python train.py --n_layer=19 --experts_per_token=8 --d_expert=64 --normalize_top_k=false --routed_scale=1.0 --router_logit_norm=2.0 --norm="rmsnorm" --tie_embeddings=true --optimizer="soap_variant" --lr=0.00461 --steps=5448 --dataset="wikipedia_en"
Below are experts of layer 11 (counted from 0) of a mixture-of-experts language model. Rows are named router (the router's row for the expert), gate (a neuron's input weights, with its number), up (a neuron's input weights, with its number) and show model dimensions 160-191. Each number is 500 + 25 x the weight over its row's rms, rounded and kept within 0 to 999. Numbers have three digits each.
After each expert's rows: "mostly gets" lists some tokens that are sent to it at least half of the time; "gets" lists some tokens that make up at least twice as much of what it gets as of all text. This comes from a sample of Wikipedia text that the model never trained on. Tokens count by the router's weight.

# expert 4
router:433501483516485496470501509520479505483478448458476503529538521470495499531493483500511497475515
gate0:530506508495473493505480477492499500480501539527498477537492499527489527525476506425504519533470
up0:491486537507472531520538495511538535510521564534518506548482541478520506513468519487506519495498
gate1:454484525531508490516516517486442482472478476514519471505502509503489463481464488455492455466514
up1:486518480498498501496481478469532518523503479524488516501522476481470532469526511467465511532500
gate2:442471481467519503539502528518499473555499540508491494457549489534496520527516489542508541517519
up2:548511454490473471463488548444500523474483496519491526486448533474457502476498500519468517487504
gate3:449544546505519499500491564492489525492489542502529511508517493509537412487445514499490487503522
up3:500464470483485514500543519533539491507498488480523531530531492509517526447431470486485501512543
gate4:498498481523441473496536515491501510503489530512524481480504477526526481512483512501550470546524
up4:518497528478537506489503503520505521472492478534476515504481476441481496501527501487502496481490
gate5:469487499546515502488482494526479514572483504501494503480531499486519486483484432502509494506475
up5:495527522509531492435498486536537448526508496511501488493482534518472514511494499488548521500503
gate6:483499487530533522464514500492494502531517481522487495515475470490467474466506486525513494450483
up6:530510517482468441552483468534497486497522510463523516505502531450503482472497510479492508518529
gate7:489512463477508468480488479476475557489492473488580499494467485490465462485472526479509524494485
up7:492511480481518517503509537488485533503461499513533540457499479539446491493488540513519520474502
gate8:498467471498523496486504471512498516530491506502501461496538509499502463473461485566485518492504
up8:503506483557495507495517531501499547474550531500543515501492524531500497493567495442523494520522
gate9:509488514553486515492547553463483531543472505552496487468519524536514477474509475534504508520523
up9:511504489555534530488529489504503493459521493474508494500510535507523487496480519498495515433541
gate10:513538490481504479515469522497489492516524502545551492484508492515474509472485477551518542498521
up10:495525481499531512524483478519494502486493512505505493437471521527486511491493471524480506495506
gate11:519487526542544494481515506480463467504496516529538517476491525483482466513494502501491454512502
up11:535530505447484471518494507488529539497473508474465486518499495517516515529522491535496548471492
gate12:452485433469539481554468516521501523512491524524525519462494521536481502456476488505497484510495
up12:477465493540508447526458526527488476489474484531497501528516494528519471495466498482511480502484
mostly gets: " |", "==", "|", "\n", "===", " =="
gets: " |", "\n", "|", "-", ";", "=="

# expert 13
router:496506480550523506502512541484552527472512507498504471477525514510459499489456495496497502554475
gate0:506505477498523478520498533531538510518500504510463495396539502481504479452511513525521437467472
up0:529509539503517490502517479487499473483544506483495497595472509474481530511506509476480526495583
gate1:542528471461505467511485490462493518447490485548524516489513529494508499504527502510481461487524
up1:478483526485472527478499493487496487521507504475512484499470494462468518492458515521493536515494
gate2:541510455530502485485503498497496497469461508532524512527470463517479472488482537554502470529459
up2:517511493497496548517495583487477496533502498490484504562544508514513537537501541520547463486526
gate3:457549514535493462503518502511480460500473438493490501497553529515481494545454490496495509494500
up3:463524501544492468490525466497489493478505492520450475515544510539498511547455472532488486487465
gate4:517476490446488484502476479504537494461450510512512506465450481486528472456496469516504494489515
up4:496537510529506527519534489492518504533539448474489497513533536485487526552483519491476498516501
gate5:505518452466515469502504487479487542482472488496530504494443534457549515479546488496492504531504
up5:470494551545499526500505537530531468537519539509458488504552474544476487549453519493541496473484
gate6:487506530467507514519514518531498480511530519510530481496510475508431524509502513536480498472519
up6:485490487486493506518522465487517529502488458494531527519494530505563462506488522474499496519472
gate7:513492496477511523506516462492491503494499538522529496508475522505484524507499519553528537491519
up7:496478489494491498532515504461517488473491475447528513476502479498484503504490538494562455457485
gate8:460498480520528480502510476501518523484512511502527482526513451509471482518494468496459467526527
up8:470517517494504525530507536489536521510521469506468520520494526498525518497504468498541513515497
gate9:509499477517489494467532492538508496503489494469513509485535498503571474494553498492489474524485
up9:468486551477500522524480529465488497491479460542488525508455480489456509527450488512496556483493
gate10:487508508473478526512549520547507501486539488454502517490517492534512507486498467536442500513452
up10:488510517508481524486512517557500488469568471472460533505544477493487498492521475505497478511462
gate11:469492523480485535474470544527477467495468465501551530511476505491455480488509546477470475477557
up11:513473527555495530515463518494500511534485492477522479490517500465510521498475481543526525518455
gate12:508488449525509466463520519460485481481462518501533495504463472498467453475494491477524482490460
up12:515500547499472521515466458540521530526543465524457504526521507518500534540519523502491530514508
mostly gets: "\"", ".\"", "\",", "\".", " album", " song"
gets: "\"", ")", "s", "'", "!", " Title"

# expert 10
router:502508472480512520451480483518482487559480497490510496542446488473471484543536532509519497457542
gate0:527503466475517494524512520519509527496566505530515519523506502548529502492495507470498541555540
up0:467483503502510500513480522491498493475453507538490521482478493455540468530518499540513522501492
gate1:526479480527522538454467493498503508471464517522533487485496530494521505538467477525495500521503
up1:520456499531512534491475502533526470485474558525502509490496524516494529507486472454532505495513
gate2:496467473516503499514524459495530492502473475464501517513483509518489479543465518461498538513506
up2:502456492498472500523533469506510489508481488502496530521519485515482505537465501483470496548507
gate3:502489504470579512499490512468505517492532502470499514474467463538555539493487509552464520537520
up3:507472470468535486493483492472502493489496477499516528518441500514529467529520468553478486531482
gate4:477499483460516521488479477479508508525462503529478474454466508486499520516483507570506533498478
up4:472503463499546525479444501484517520525481515484512549521430519511535475505488474477504479532515
gate5:520488527546481551521484467501460523509504494508467528497464503457483528508502506460469480505453
up5:509494522509490525550510513528486513508515493496488489488513514508496491451554474476487529533481
gate6:464541533512485515518508518488485527549491502507470449476473494506488519560507533516498512531508
up6:510485552503529484511503551513526534556483512517540481505503479518473531534488520480492498446509
gate7:468517457492500512496485486508493487516500492510497521501529488512482500519468484506513525461513
up7:489482460519484507538520493512475509497507478502489528496500491533465490535462488499512500459509
gate8:524544519530538486490520472494551502483497495514499477512512516498499550512496481488491494453469
up8:496584493490505448510543477491525526487477493484483478482474522508501509498511480518463471487483
gate9:511471474517475501474481479477480471469561536456493488469489479479455516472479494523478500486480
up9:501492450498504513489489508520510451474531538475487480517521472487487457495481483513490539559514
gate10:530506473505511491513462530499480516481483523489522523474487494497469513512515531474481464492514
up10:535574509502508528466499517488464513474498537512533561480484492485474530515497559511493468512540
gate11:474543511555472496539500531484536475501498491485475503479499482477530457487482501510515432486508
up11:513472498481510498461500458513512554531499519537506468536492529488490561489517501483462551493502
gate12:509500503511554507499501511512488490525526461458511459505473496504493503505446476475554502491527
up12:482480488520453469497500475494504489480504511510457567500523486498495522507532515536409475513483
mostly gets: " high", " re", "See", "|---|---|", "On", " Best"
gets: "-", " /", " Top", " top", " In", " 1"

# expert 3
router:532501497476516487511507490478498471547477517509496499478464519445536496490511518499463477447505
gate0:512513494568521474546504518498478505459460496506522477477486466486498463470486513510519516477492
up0:495514537549547497493520512487463472475457514519516507455443467507492499515460461468515558522491
gate1:544523495522505520487532475481541542519490499540491496455493511582493517468495490497516477503487
up1:526469504549472498497539444476526538526516478541472536482497508545477499498475513474503509514470
gate2:434471481483513473466489540497457536530474567510506496485518535477502491439537545524476463520486
up2:519502497534491450470503484498465471473508508480523481549504506495503520458517534514504514508487
gate3:470482503535518461468489474498501532485463502482516545498490496538464457435493515554550465484524
up3:481504504482521550473533520458494502503488477447481517495480499535455441523512524520496463502497
gate4:474498467536493468511548460484516527503522497474484516506537500495540537499482504462509486505517
up4:510508520466515516480534513467522503483487523508487502526551532509487518533506491494546507507513
gate5:517483477502527562447572481529517532497558527513524505515522506496499521486491516486507506513522
up5:498525524498464462529453481490476505520470448471481472501491481451519507481491527471465470483506
gate6:475496536493512547492502535489451514531558491502473517537485551446507478456505491494466522533464
up6:525466484519481464489488471508551472480459500500549483457510447539489527525482504520529495480517
gate7:495506538510510519484500479460554475492509518527469518528445476494460490527516507506473503506535
up7:488480485487525461501535496486494520519551526507542517424496468508514477503514500532503464493482
gate8:472502517526479449461465467467519484546499524542523511546479472533484528490457540504489515457490
up8:552454474513480500512430486514502498541557480481525513488494480511478478475469561487470437492484
gate9:511488498510515451507472480513466526484477467516500558495501488501549482495506485512524508500482
up9:498490467484453522475543496513531462523553489495495460511501498490491535517532523481544508529462
gate10:540500469515471512491505505504463494510514509481517526513498482512494501456526468494480477528473
up10:444558522473492528539495483464506522493471510496491481472508529478523506447477509520503485470496
gate11:527516516509487505514485504483499519447492554509483462515494545524451530459444470499496505496479
up11:477535492492492506516510521491470516451478494491506460481499518510467538466464485500540489496499
gate12:496474494494550463484524460507507544479514486471487477462461496514512478508472511534489500491476
up12:471461512478524467479486475519516518531471463482463415486470508454495488500488521508490458550452
mostly gets: " the", "The", " a", " his", " an", " their"
gets: " a", " the", " The", " an", " his", "The"

# expert 27
router:518535496509516511488546545509507473539491471519501474539497540485516516505524528511481528541525
gate0:501492519482521543507497498526472501518517496455467537524507458522570497520457506510508500477473
up0:497530456545466486520499522481510509498473521538511448492497546515466529510520485513484508504491
gate1:487514499524486444544512481528463485527521481505504537543526475499528472521494497497474475512530
up1:485497523514507456515487481506466472536519477498505534536513434519535487512517482513500493497532
gate2:525468510512464502455532483533501511506511509477527521485482547507514502513508503491498501531487
up2:501452504520495500478539526475499516494516488519533439464492516509484525497520547523512464525491
gate3:497490532548497527510532539511503530497520534512511443474523466491520494510493506524516448496509
up3:513527457500514494505467508485496494515456476515503549507477488489494515503520468512476559489476
gate4:494522548484463538464454489523528499499486491514521450508524499493492478473468485492518499557469
up4:504522565492463539458455477528518502496474469521517454520523509489486478483483483507513517552489
gate5:493495511496470484529472476483433521484481503521486493458527522444516493529511536504484489449498
up5:520505487505515514486530512536530472487511506487490494567464495546475519488454467503518531530519
gate6:489483460545511496508502439529525504453481470549473518533490474521505472482520517511480497477479
up6:492499466551511485533539490500532524495484476537433516550525445501521457523505485510495529470486
gate7:470512532484496524552503515495497510482497497508495523507489516502524508495511543472528569436494
up7:463507486515530486503517549502478509482501519502490499480506484494514476481506491499536506456547
gate8:519492441502490502517455513462516477502537507430489492467488471501493482498450503487507516491462
up8:511518463513492540535474498453534463511535519409491510473485481464496479492460508527458517508497
gate9:538554487540516500541516513515495496503470483491467496480510500467480520471514470464511539488495
up9:519520519521503472529517542513516452493496487497487476502484478473483528429499450505519508491505
gate10:515498479507495472509501483481521476549496506493548501466522514528528504453475504501504534512507
up10:480544524497482525535499443505496471559472486493526492493498523552484460506538504518543526462498
gate11:508516505468538475488534450476481513525545523547501493530518525476543472530503512499499505481480
up11:498490491503463495526487503499525535486484487458469520438480467518483499445483537460493482520524
gate12:497457495523500513437464493495486454501496521524521529509482489492490522500507450508513491509499
up12:484453469523493532475475516510517523480524518507481529513490482518488504528492444514495509525495
mostly gets: " has", " their", " his", " had", " have", " been"
gets: " had", " has", " with", " have", " his", "s"

# expert 31
router:507484523459507500508539487474479462477414548548558464484494510493504534473516565479492505463545
gate0:487534475508530517525514479484473480489495510490539481510497520508488522492496442465501547490467
up0:469458494485471490480544489521453547499477479518521498530495480497484473500474519515519438497480
gate1:525488525538514493473521524519529451525473575493530522528481502513513523514486501532524510464510
up1:523505505481478503488530503494520472510491542466507571498501528477499490513482428492480484454521
gate2:547511497501504544463490490503521493457510504487532476506481485513474498500450438550501511492511
up2:498523510522499476512512482496491495493468524545467536508497504500527521531517504512492473527511
gate3:502510525514546426493502527504482513534550476503494485505501500448502468483501516514468538507483
up3:487538463485468563509475479508544538458471491494505472509512508481520490503491497522486450499500
gate4:520509501493493491492538506515516542534454544536492508488519495471492505500494516490524514469511
up4:509506481485507511504530515524493503542507441512504517486502517524499468456487514501550457561531
gate5:459503526486546527507472504478478511557480504478535495500481495488526487422493509538510539490490
up5:475518522472555513519477501494501503521486507474538496496525465512505477463483524506507520479476
gate6:576518467534519484468496468500509493513482494525470517547509526502502442488480564481503516515506
up6:469469491512499505508492499484504467493515459506421508529494533544526485486509483506489537522523
gate7:513528507474505506504475489520471455526500497518488511512499500533457500513469530499504519546492
up7:490515514466435515512521494480488523464518535475498490540508518484567515478499514508465502498476
gate8:474512495538472513507512489491513533499492487541519491493480487480485524549475492473506511462518
up8:496519497522464516497532508461525541480490538528511529510483492468493520527482485475512508478525
gate9:563483473550509502460472480529534510491506512490505446497484514533520509517483508525504515495512
up9:496457483497573517507488482461522525484458494492502476507509500519491515499492477494511475505519
gate10:508466518513530500495574520492556483531463509505496537478510546480528438568456496531515457456509
up10:490471493485517552483472485510473472462497466505509507520508480503500444492468529483455543491533
gate11:481458497525497454461531526509487481495477515475552472485493503530491539526514495523516478513490
up11:489587495493536473507451452484464523503491531523422464495438472480512470489458460475453498490494
gate12:493522517517489506488450518505510475476532507517489522504503511471509497497544556469488515505449
up12:494486485487520506523536472504479507532469464492522486491496506549490491492459455511505502498520
mostly gets: " the", "The", " a", " The", " A", " their"
gets: " the", " The", " a", "The", " A", " an"

# expert 26
router:490465524468514460502477483482516537486488514504528476503456506505489469522495488498519556492475
gate0:515541497504488480537492505495530500486500490504521474479529459486475500498521489519472508489492
up0:467476460497501563454510516487509475505507528513478513506504531544488473489493519520487479485489
gate1:512444477471510515542467514452504450481516501530508528513502479525498500513507538509513489459468
up1:480475531492509549536485531515522525525511467521468538535484454519511498493503459471486469506507
gate2:472527452489494506442452516490535497486518489503547489503512529460468471465500472486467439490496
up2:515475509503537499511530509493497513508537462458483520535572499520527468514520456507512514494523
gate3:483489473508489505535508467502491483504522479502525504468509503487504478489479468507496520474464
up3:498517505524512494490513494505493487493528474522523531488501491483504451491446479483469516518490
gate4:484494478476498505505507471484548480523460529481524510507499498496498507523462491512554511485496
up4:509480502520506477515509513487501520519557481513452508476496533503486498529495523522503500513539
gate5:469522526513489502503492528475514465498472495549527496490504474514520488512482510490486495505511
up5:486500515497497530490509514513478541516520452500505474516501480505464503476469478480526524528499
gate6:485475485491502513473514554452527503516493489476532490461537487502526461476520497514450502453491
up6:490466483502502524490508471519483548489546492520469491539512448538534515512487481513513520551495
gate7:514467523491485486499464453502493462498532451460518481501480478503521510466453514521456471496495
up7:474480476529486449497484472533520485498556424486532520463499507553544495440527512486481519486520
gate8:513550529513514472535492524504492494520502507524527489496527491537516474524490521501455514509554
up8:495458460465461515498539460539508552500472473459487524534491519462531495507495526514525533502504
gate9:497507500499508447501554494488555409472524533493508515519502526485520527480498541519529527462495
up9:517528522518468497465497497521482524526509516509481488474508508526471515497448474453517490543513
gate10:507521482520544508529495463470496493521478480485506514463460498494481515550458487463455498493516
up10:494491522496474486483514510483485495490539510483532520509513507478525484481527476520570495470481
gate11:537522521486498529540551487497479517486487492493530458527521481489467502500513552517497486532525
up11:514537508497501498536540522495483462507460502530507483500493468513451508482500504498484504556490
gate12:469494458515495485547499506480477474484507468507524498477522473486513473535500498539448540505492
up12:553472505511546547549458500477509474505510520522482499483469512530480532521480526483524507497500
mostly gets: " \"", " U", " Al", "–", " re", " ("
gets: "-", " \"", "/", "–", " re", " ("

# expert 15
router:530486501495477453485495505517480507486522502460491497478518506512491512466530510539491458510425
gate0:495450454481503489487493490497482498519490523484470513534473506504473491479483458504576476494474
up0:510468460464481497512505495502491511480467512476499524508486483497494501502503472503552482501513
gate1:561498507501501481472480492525469527563498484494509529498504545514492477483496493498519483486496
up1:478460457479491490513489488507488461482470477495448476510491507487517500509529511503474507526488
gate2:469533503491534498487515464501522514527480466494464461457519495527471489523510490481510503472514
up2:519490508496469501524494578497517500487489524496519539538494520482526505504470499517497486547507
gate3:517504506509534483508532501450532521525502462464507558465480495537482508525439511503537507513537
up3:490522502488509509485544481452506516484524488480541514474517521475511507520443498510530481488492
gate4:522459489504528493498509509448480501515447520490461548465507516512491523485521478543488496554515
up4:529484534509547457457484470472492500504465479484469483453488535509495540479512536483538498535475
gate5:519495512500495497495477505536481529494489506469519506533501506459476516531453462519477501549498
up5:505491518462479514501574515515531483494501504531491501486513526525537495500495510467489480489503
gate6:497524474501494511489508525479506548547526497500503550504494504519479500483487502512484542472498
up6:565499486504513496520523521517498515519503497509499553491476496494516509529453551533499516530512
gate7:484471532541477473489499518490501467542519509520449499532535534504510531469499526498557425494526
up7:482462499514483498470485508455474439578535521483455474516547525525456544495489548493543455502512
gate8:498506497457504501497513504504504525531515450468508522523484481553532502515471466538522478459517
up8:491518458515473548472498503527477527495540547510503512493536529512476513521530521500538534481505
gate9:521433505501467472494496505494467477492498481468471483543496469506473504476475519466510484517541
up9:501430499476518505547478463463504481528515508507496479481475507526489528498535506533531464489477
gate10:484483475515480491446523541496448495484464512544550522498466453555481515523476495483488510502507
up10:519502529484521483550482438479517509535506478465479517505525541463530521462512472518510470494505
gate11:466489487533512499539471486541501477488495458524512492471506448461517532508544494510464525532484
up11:486482482513489472519498473534560493480486471511502491448536475449508518496516529478497504525481
gate12:516450481513474526543515483503476485512482502463493524521507489444553475515495472507464523495519
up12:503530505461520482452495472503536475525519483562514445488457531539436492521493528519511477550478
mostly gets: ".", " New", " June", " South", ".\"", " April"
gets: ".", " New", " in", " South", " States", " United"

# expert 0
router:481553482480503523438528466511487516482518488541481495458513486474465446521492487490495539533509
gate0:527498505535485500508484464498525508505502534517483491506476524503466533495501496465486542520514
up0:495491504489542533516525524475484508492476494496529531515536470484545480500492487542497476468526
gate1:482544485505514508520540528467541519499479516468490526491465479495513557475522512544552495518489
up1:460501498483523501495497517511548511511548475512494524504503533526540499454483460522529488526496
gate2:491475489474529482435486464479467478488511472518530485520547497485460514522519530542476520453505
up2:473476503492525528496499511477476497494503476495557498512520526502484497513485507489527484485488
gate3:512529514493453483493550473531489537464503518486515469520524491525552531515532490476499487460473
up3:514517510488468508492517494518500521479511490459498447527551516526547507487532494481488465473438
gate4:511505473511479489496503507487505496486534477527487493485530502532512514519519531472491483529547
up4:457477488479487505471472447474504507495516475521469481511503493482475516539527475514483476475543
gate5:508502499458456477468524508539526486514517457478537524488526518465530480515450570550471483544509
up5:506508540500469472499483497503502505479493501489451528523504493550485482520480505515507526508474
gate6:480506541511487493484491495504516475483509524505474499501502481520528492540508459507499471523498
up6:528475493490503497508504471541481528539461459508531515483495488547478488496550520496480479467477
gate7:513500446497518466544489505498559493485486529516520502506484481506484466543474487536486496481511
up7:504491521495507501494532515487487505491492500487493504507498538524512511476541490472494457506507
gate8:514483452471502471452502534534499484499490493493565476532480497525526529483475490484491521465498
up8:520528539518503487499477538469546528485481507503531450527429546459521499519487483491453476490511
gate9:457516489477483500520493493501494539511489463505479545463539471504512487483503497497503472534490
up9:509505491494481496484534492505513497477506515513524450542511500467475495499486507514495531501449
gate10:519559515505494494535529494534522486497497487489514553527507492504510505509526505457488470515472
up10:530553497525501471514542483534532502480486487510499545506503464493526505492567515484495467494527
gate11:494506498516464540491488557487442515454471494499456486541503531484480528505485482504473507532497
up11:480502490496450537512487511478483479483481482475425516522516521501489511473526465512446506536509
gate12:508486505498522503481483525538486479530460480530515470515466492482517510517481511492499487507469
up12:489496498534483481493516518476491541478517506465486535498511466524488497498514453540499513532541
mostly gets: " (", " K", " Al", "(", " O", " J"
gets: " (", "(", "i", "C", " c", "li"

# expert 24
router:535494516497494498487485513521502541474490461499520486476476517539517501442499458499455469468524
gate0:514491511466495521521478492446525488545490511468528508449517474486486515540491481516487477461535
up0:471480478493477455457543525511508459530528530516505478526497539497510510482497512486508489525456
gate1:511541474502503483519468465519539520471485498542538522544526483460508520494572494523511522479483
up1:464450545497515504507507510470448505538473529464447507462489516514496511535473533485486484501521
gate2:513526527489495513474480497493509512572521504438485511509527503464501461488499545525466490464527
up2:514505508501496471515500524531473523472476501509556525465494515468487513569520521506522503500485
gate3:535445491530486492491502530529462510518484515522479489510507503490491571520460489507555497475476
up3:527503448569513479492496525556501495480539475480539539508522491506487467507472487538471503517521
gate4:533505480506527444526464454484477481505542491518477488471521480541477517500533555471496508437545
up4:443481514497486517464520528493531562475505539487487506540483488463516496488492451527502517539471
gate5:492482455535496501508476507565509505514533503497453481492513529497514461457481491547511541504485
up5:489516513463484519533515496472527482465485516485526519516496475500528512542518500500475475509509
gate6:506495522476481486472500503476521526501492515497514501534462515515513523501479482484526474548487
up6:507536529492497528486493526480552502498473551535497511525463479517531502490515470520493488514502
gate7:484482518491534487496500489492521501503514540501499525487494529508490537506420525550484540523444
up7:462486520492514490489494502487492452494528580478494533465498548533500523497434492532502533494453
gate8:475499477515479521471501480534510511433517508486471515475530562509508450477487455502515509492492
up8:502483524503519524462483506471494513490493495452497508540500507482481491508520452520458505470516
gate9:504490504494554454509515468507503489561537491470483544515474489482504490504425506500536519511471
up9:472504533512455533534494499474538495461474487495512478533524513504480501505525420508488475494509
gate10:499516506536520509451506450512536445466485470485501508462529496453473478491487500495479521507483
up10:458489510530538506466528474511590450457498507507522490446524516453510501507484540483461490516527
gate11:536484506456543480533485458550523487546473498485503508510497508472522467541499476550487510502539
up11:502512539475474464445498449523479504533497570503493481515496516492517506536486488498516449500567
gate12:513506497490498473485485538480518456483504491522486498517477488485506472484539498494507497536499
up12:512511491487508526499497487513487536508494464489502507486514500489495552541461489503500486487485
mostly gets: " March", " October", " June", " January", " September", " August"
gets: " May", " January", " August", " November", " June", " March"

# expert 23
router:505462537434484543470478542487508521499518481520493515503494457502540481505500447492471482506527
gate0:524465543459488543533468484517537516507518520503519526557533487512498519507498505525518509533487
up0:494465468546540479483517474533458458437496466511588518482458516497505461519528551515497533527519
gate1:479509521462462510466491461490532474491488440524513483538479476528486458491459490489516543465496
up1:467484491472447496478522477494537478474488478519493456501496472534484479484472530441505534479526
gate2:447467498492446486502514497476555518510507512509518544498531516508506490522494465479499517460511
up2:439459511514477474498482511492525533505553519502496515523507485499560480527525461478541532465535
gate3:586499510476532479510469470525525478530506517508478489518531493492484480507483513491492449495503
up3:528533504490486456482509519485493501527492497430512453512520498442522509495507503492495478473495
gate4:488529485479508492496506454501500472512476515463526475487513514489497481517501463518479516463499
up4:501491503519429539490490494468510464476512521529516503466513520468522527482512471496485509482490
gate5:486506488521517508509521504471513522496480460563513458506510491477489521462542502484503501530487
up5:506504491524521514502509488461516506486497453567497467491501482487489510467522518471499505550491
gate6:444476547512512465502507488487537460506501494518544564499510518502545552479545483491482471538469
up6:521522482471498539510496529530477521495501494466495444500477481496480443495463474506501526472538
gate7:540481480515523481501520518496465524530526488517506583483486486455510534503496492491502497493534
up7:470511503479491508481465493520537516490476527468491410488519510547489478502500536500497494514464
gate8:489498529489489509490440488504552489486504543475513506513511530485485474486518449493498503493511
up8:498492526487484521475498488498543492503476539510555477548556559517474513490510496492498499537483
gate9:497466512522461506524513500461561478493460532513556523503477475557493551538531510509535504516527
up9:495519485487539476485471503533464521506539484469438486493522511471518471454463500502472485480462
gate10:543485509491481476498534504531514482463513507488515523500502517528510535559518526485520557488497
up10:545508543496481497487511526524528490485515540495500514511511499531518522550502532497502515511500
gate11:515461525499500541495533523548498520514497480504554477529567542465500516488516539509502496516483
up11:521467525504485545512507528538498490516503504516550484521549524479503520484509561535525501505517
gate12:516538505518485504486481480487510541513510513523508531483514476495554504542436489521508503498520
up12:502466481496500526494536516524490462491501491490472461511492521524444483469540479490494496515474
mostly gets: " 0", " many", " 0;", "|---|---|", " these", " among"
gets: " 0", " 2", " 1", " 3", " 10", " 14"

# expert 17
router:526478475511534496543503512516484484518459510516486506454490522500558477476497496515471534493528
gate0:528512475475525457508526502493470507487524509519555497509561506494521507484501529529477532512508
up0:487495533479484468464497499502502462502483487497528464472541535527483511512501488471525471514451
gate1:536529509440523491483467506517499496548529506517472470486482497501503455504455509473510524528498
up1:530544493436537452492491514533532518522543492517477506455479496504481454497452521520470516512485
gate2:492487476490471501496503488474485476523447517545486474509522450518495479511501529528488498470506
up2:501524511466547495479485494506475519475501533506479495504494486481502512477537487475521504480509
gate3:510498516516438482501502476472448517482459514509517507516540524490499481506521525474508478470528
up3:503520520495511515503488502509503474505532530482495467511469529485518497513529481492529484502496
gate4:483503495490511481494495506506459493512499519524502516500492509531491528538493523512514522463524
up4:511493482495478539539493495493505495467511495506525471504486513506515491496526557467470483535462
gate5:484492511533510492515501539515454488504487497513498496524548523506473467520504518460507517532527
up5:511464497516514499465480531509448503483504487503471518496537535519486500474493496462491501521521
gate6:522494506466511538528508477502519501498489488487555469490489505478470498494472463512505460507537
up6:506505511506523544522487474499517488491483506483546498486494530465458492518485452515508460521531
gate7:518501498522498496574499508475465496487542526509480529515523482463519504557512508493526470517506
up7:486495563500513490449517483494527488526482450436520483506481530508482482414494501488499500488518
gate8:496498462507530466467482531506431505515456506513510515479503489520508489534479480495505486465473
up8:505508516484475526512514481508546519465496487492504479517518525482512547475523495482515482515530
gate9:521549494506467496486506510500527526509509439492508464472504509490499456512492523483510520526513
up9:524527478466457511464481483505482500500487467499517455494486515481510421503477495492495523515513
gate10:498543462496508504554518487542509483530496488503480472541551504499509507523509483478476506514482
up10:470497496505506482539514521520423489440539474541515468523484489467500479523536492487500486528507
gate11:515521459517494537500487515489518521463447499486477513520479475462491510562530516491500499511504
up11:491466520471510495510464457497481453516516520490511498492524507527510499413454467506520508487523
gate12:524461462511512497517508486529542523516510497509529511439545488495525506518492551491490514506518
up12:520497494504479492478481453458486509509501475549520496492507507489540537478465465507461514576512
mostly gets: " not", " they", " have", " would", " had", " can"
gets: " to", " would", "'", " not", " will", " can"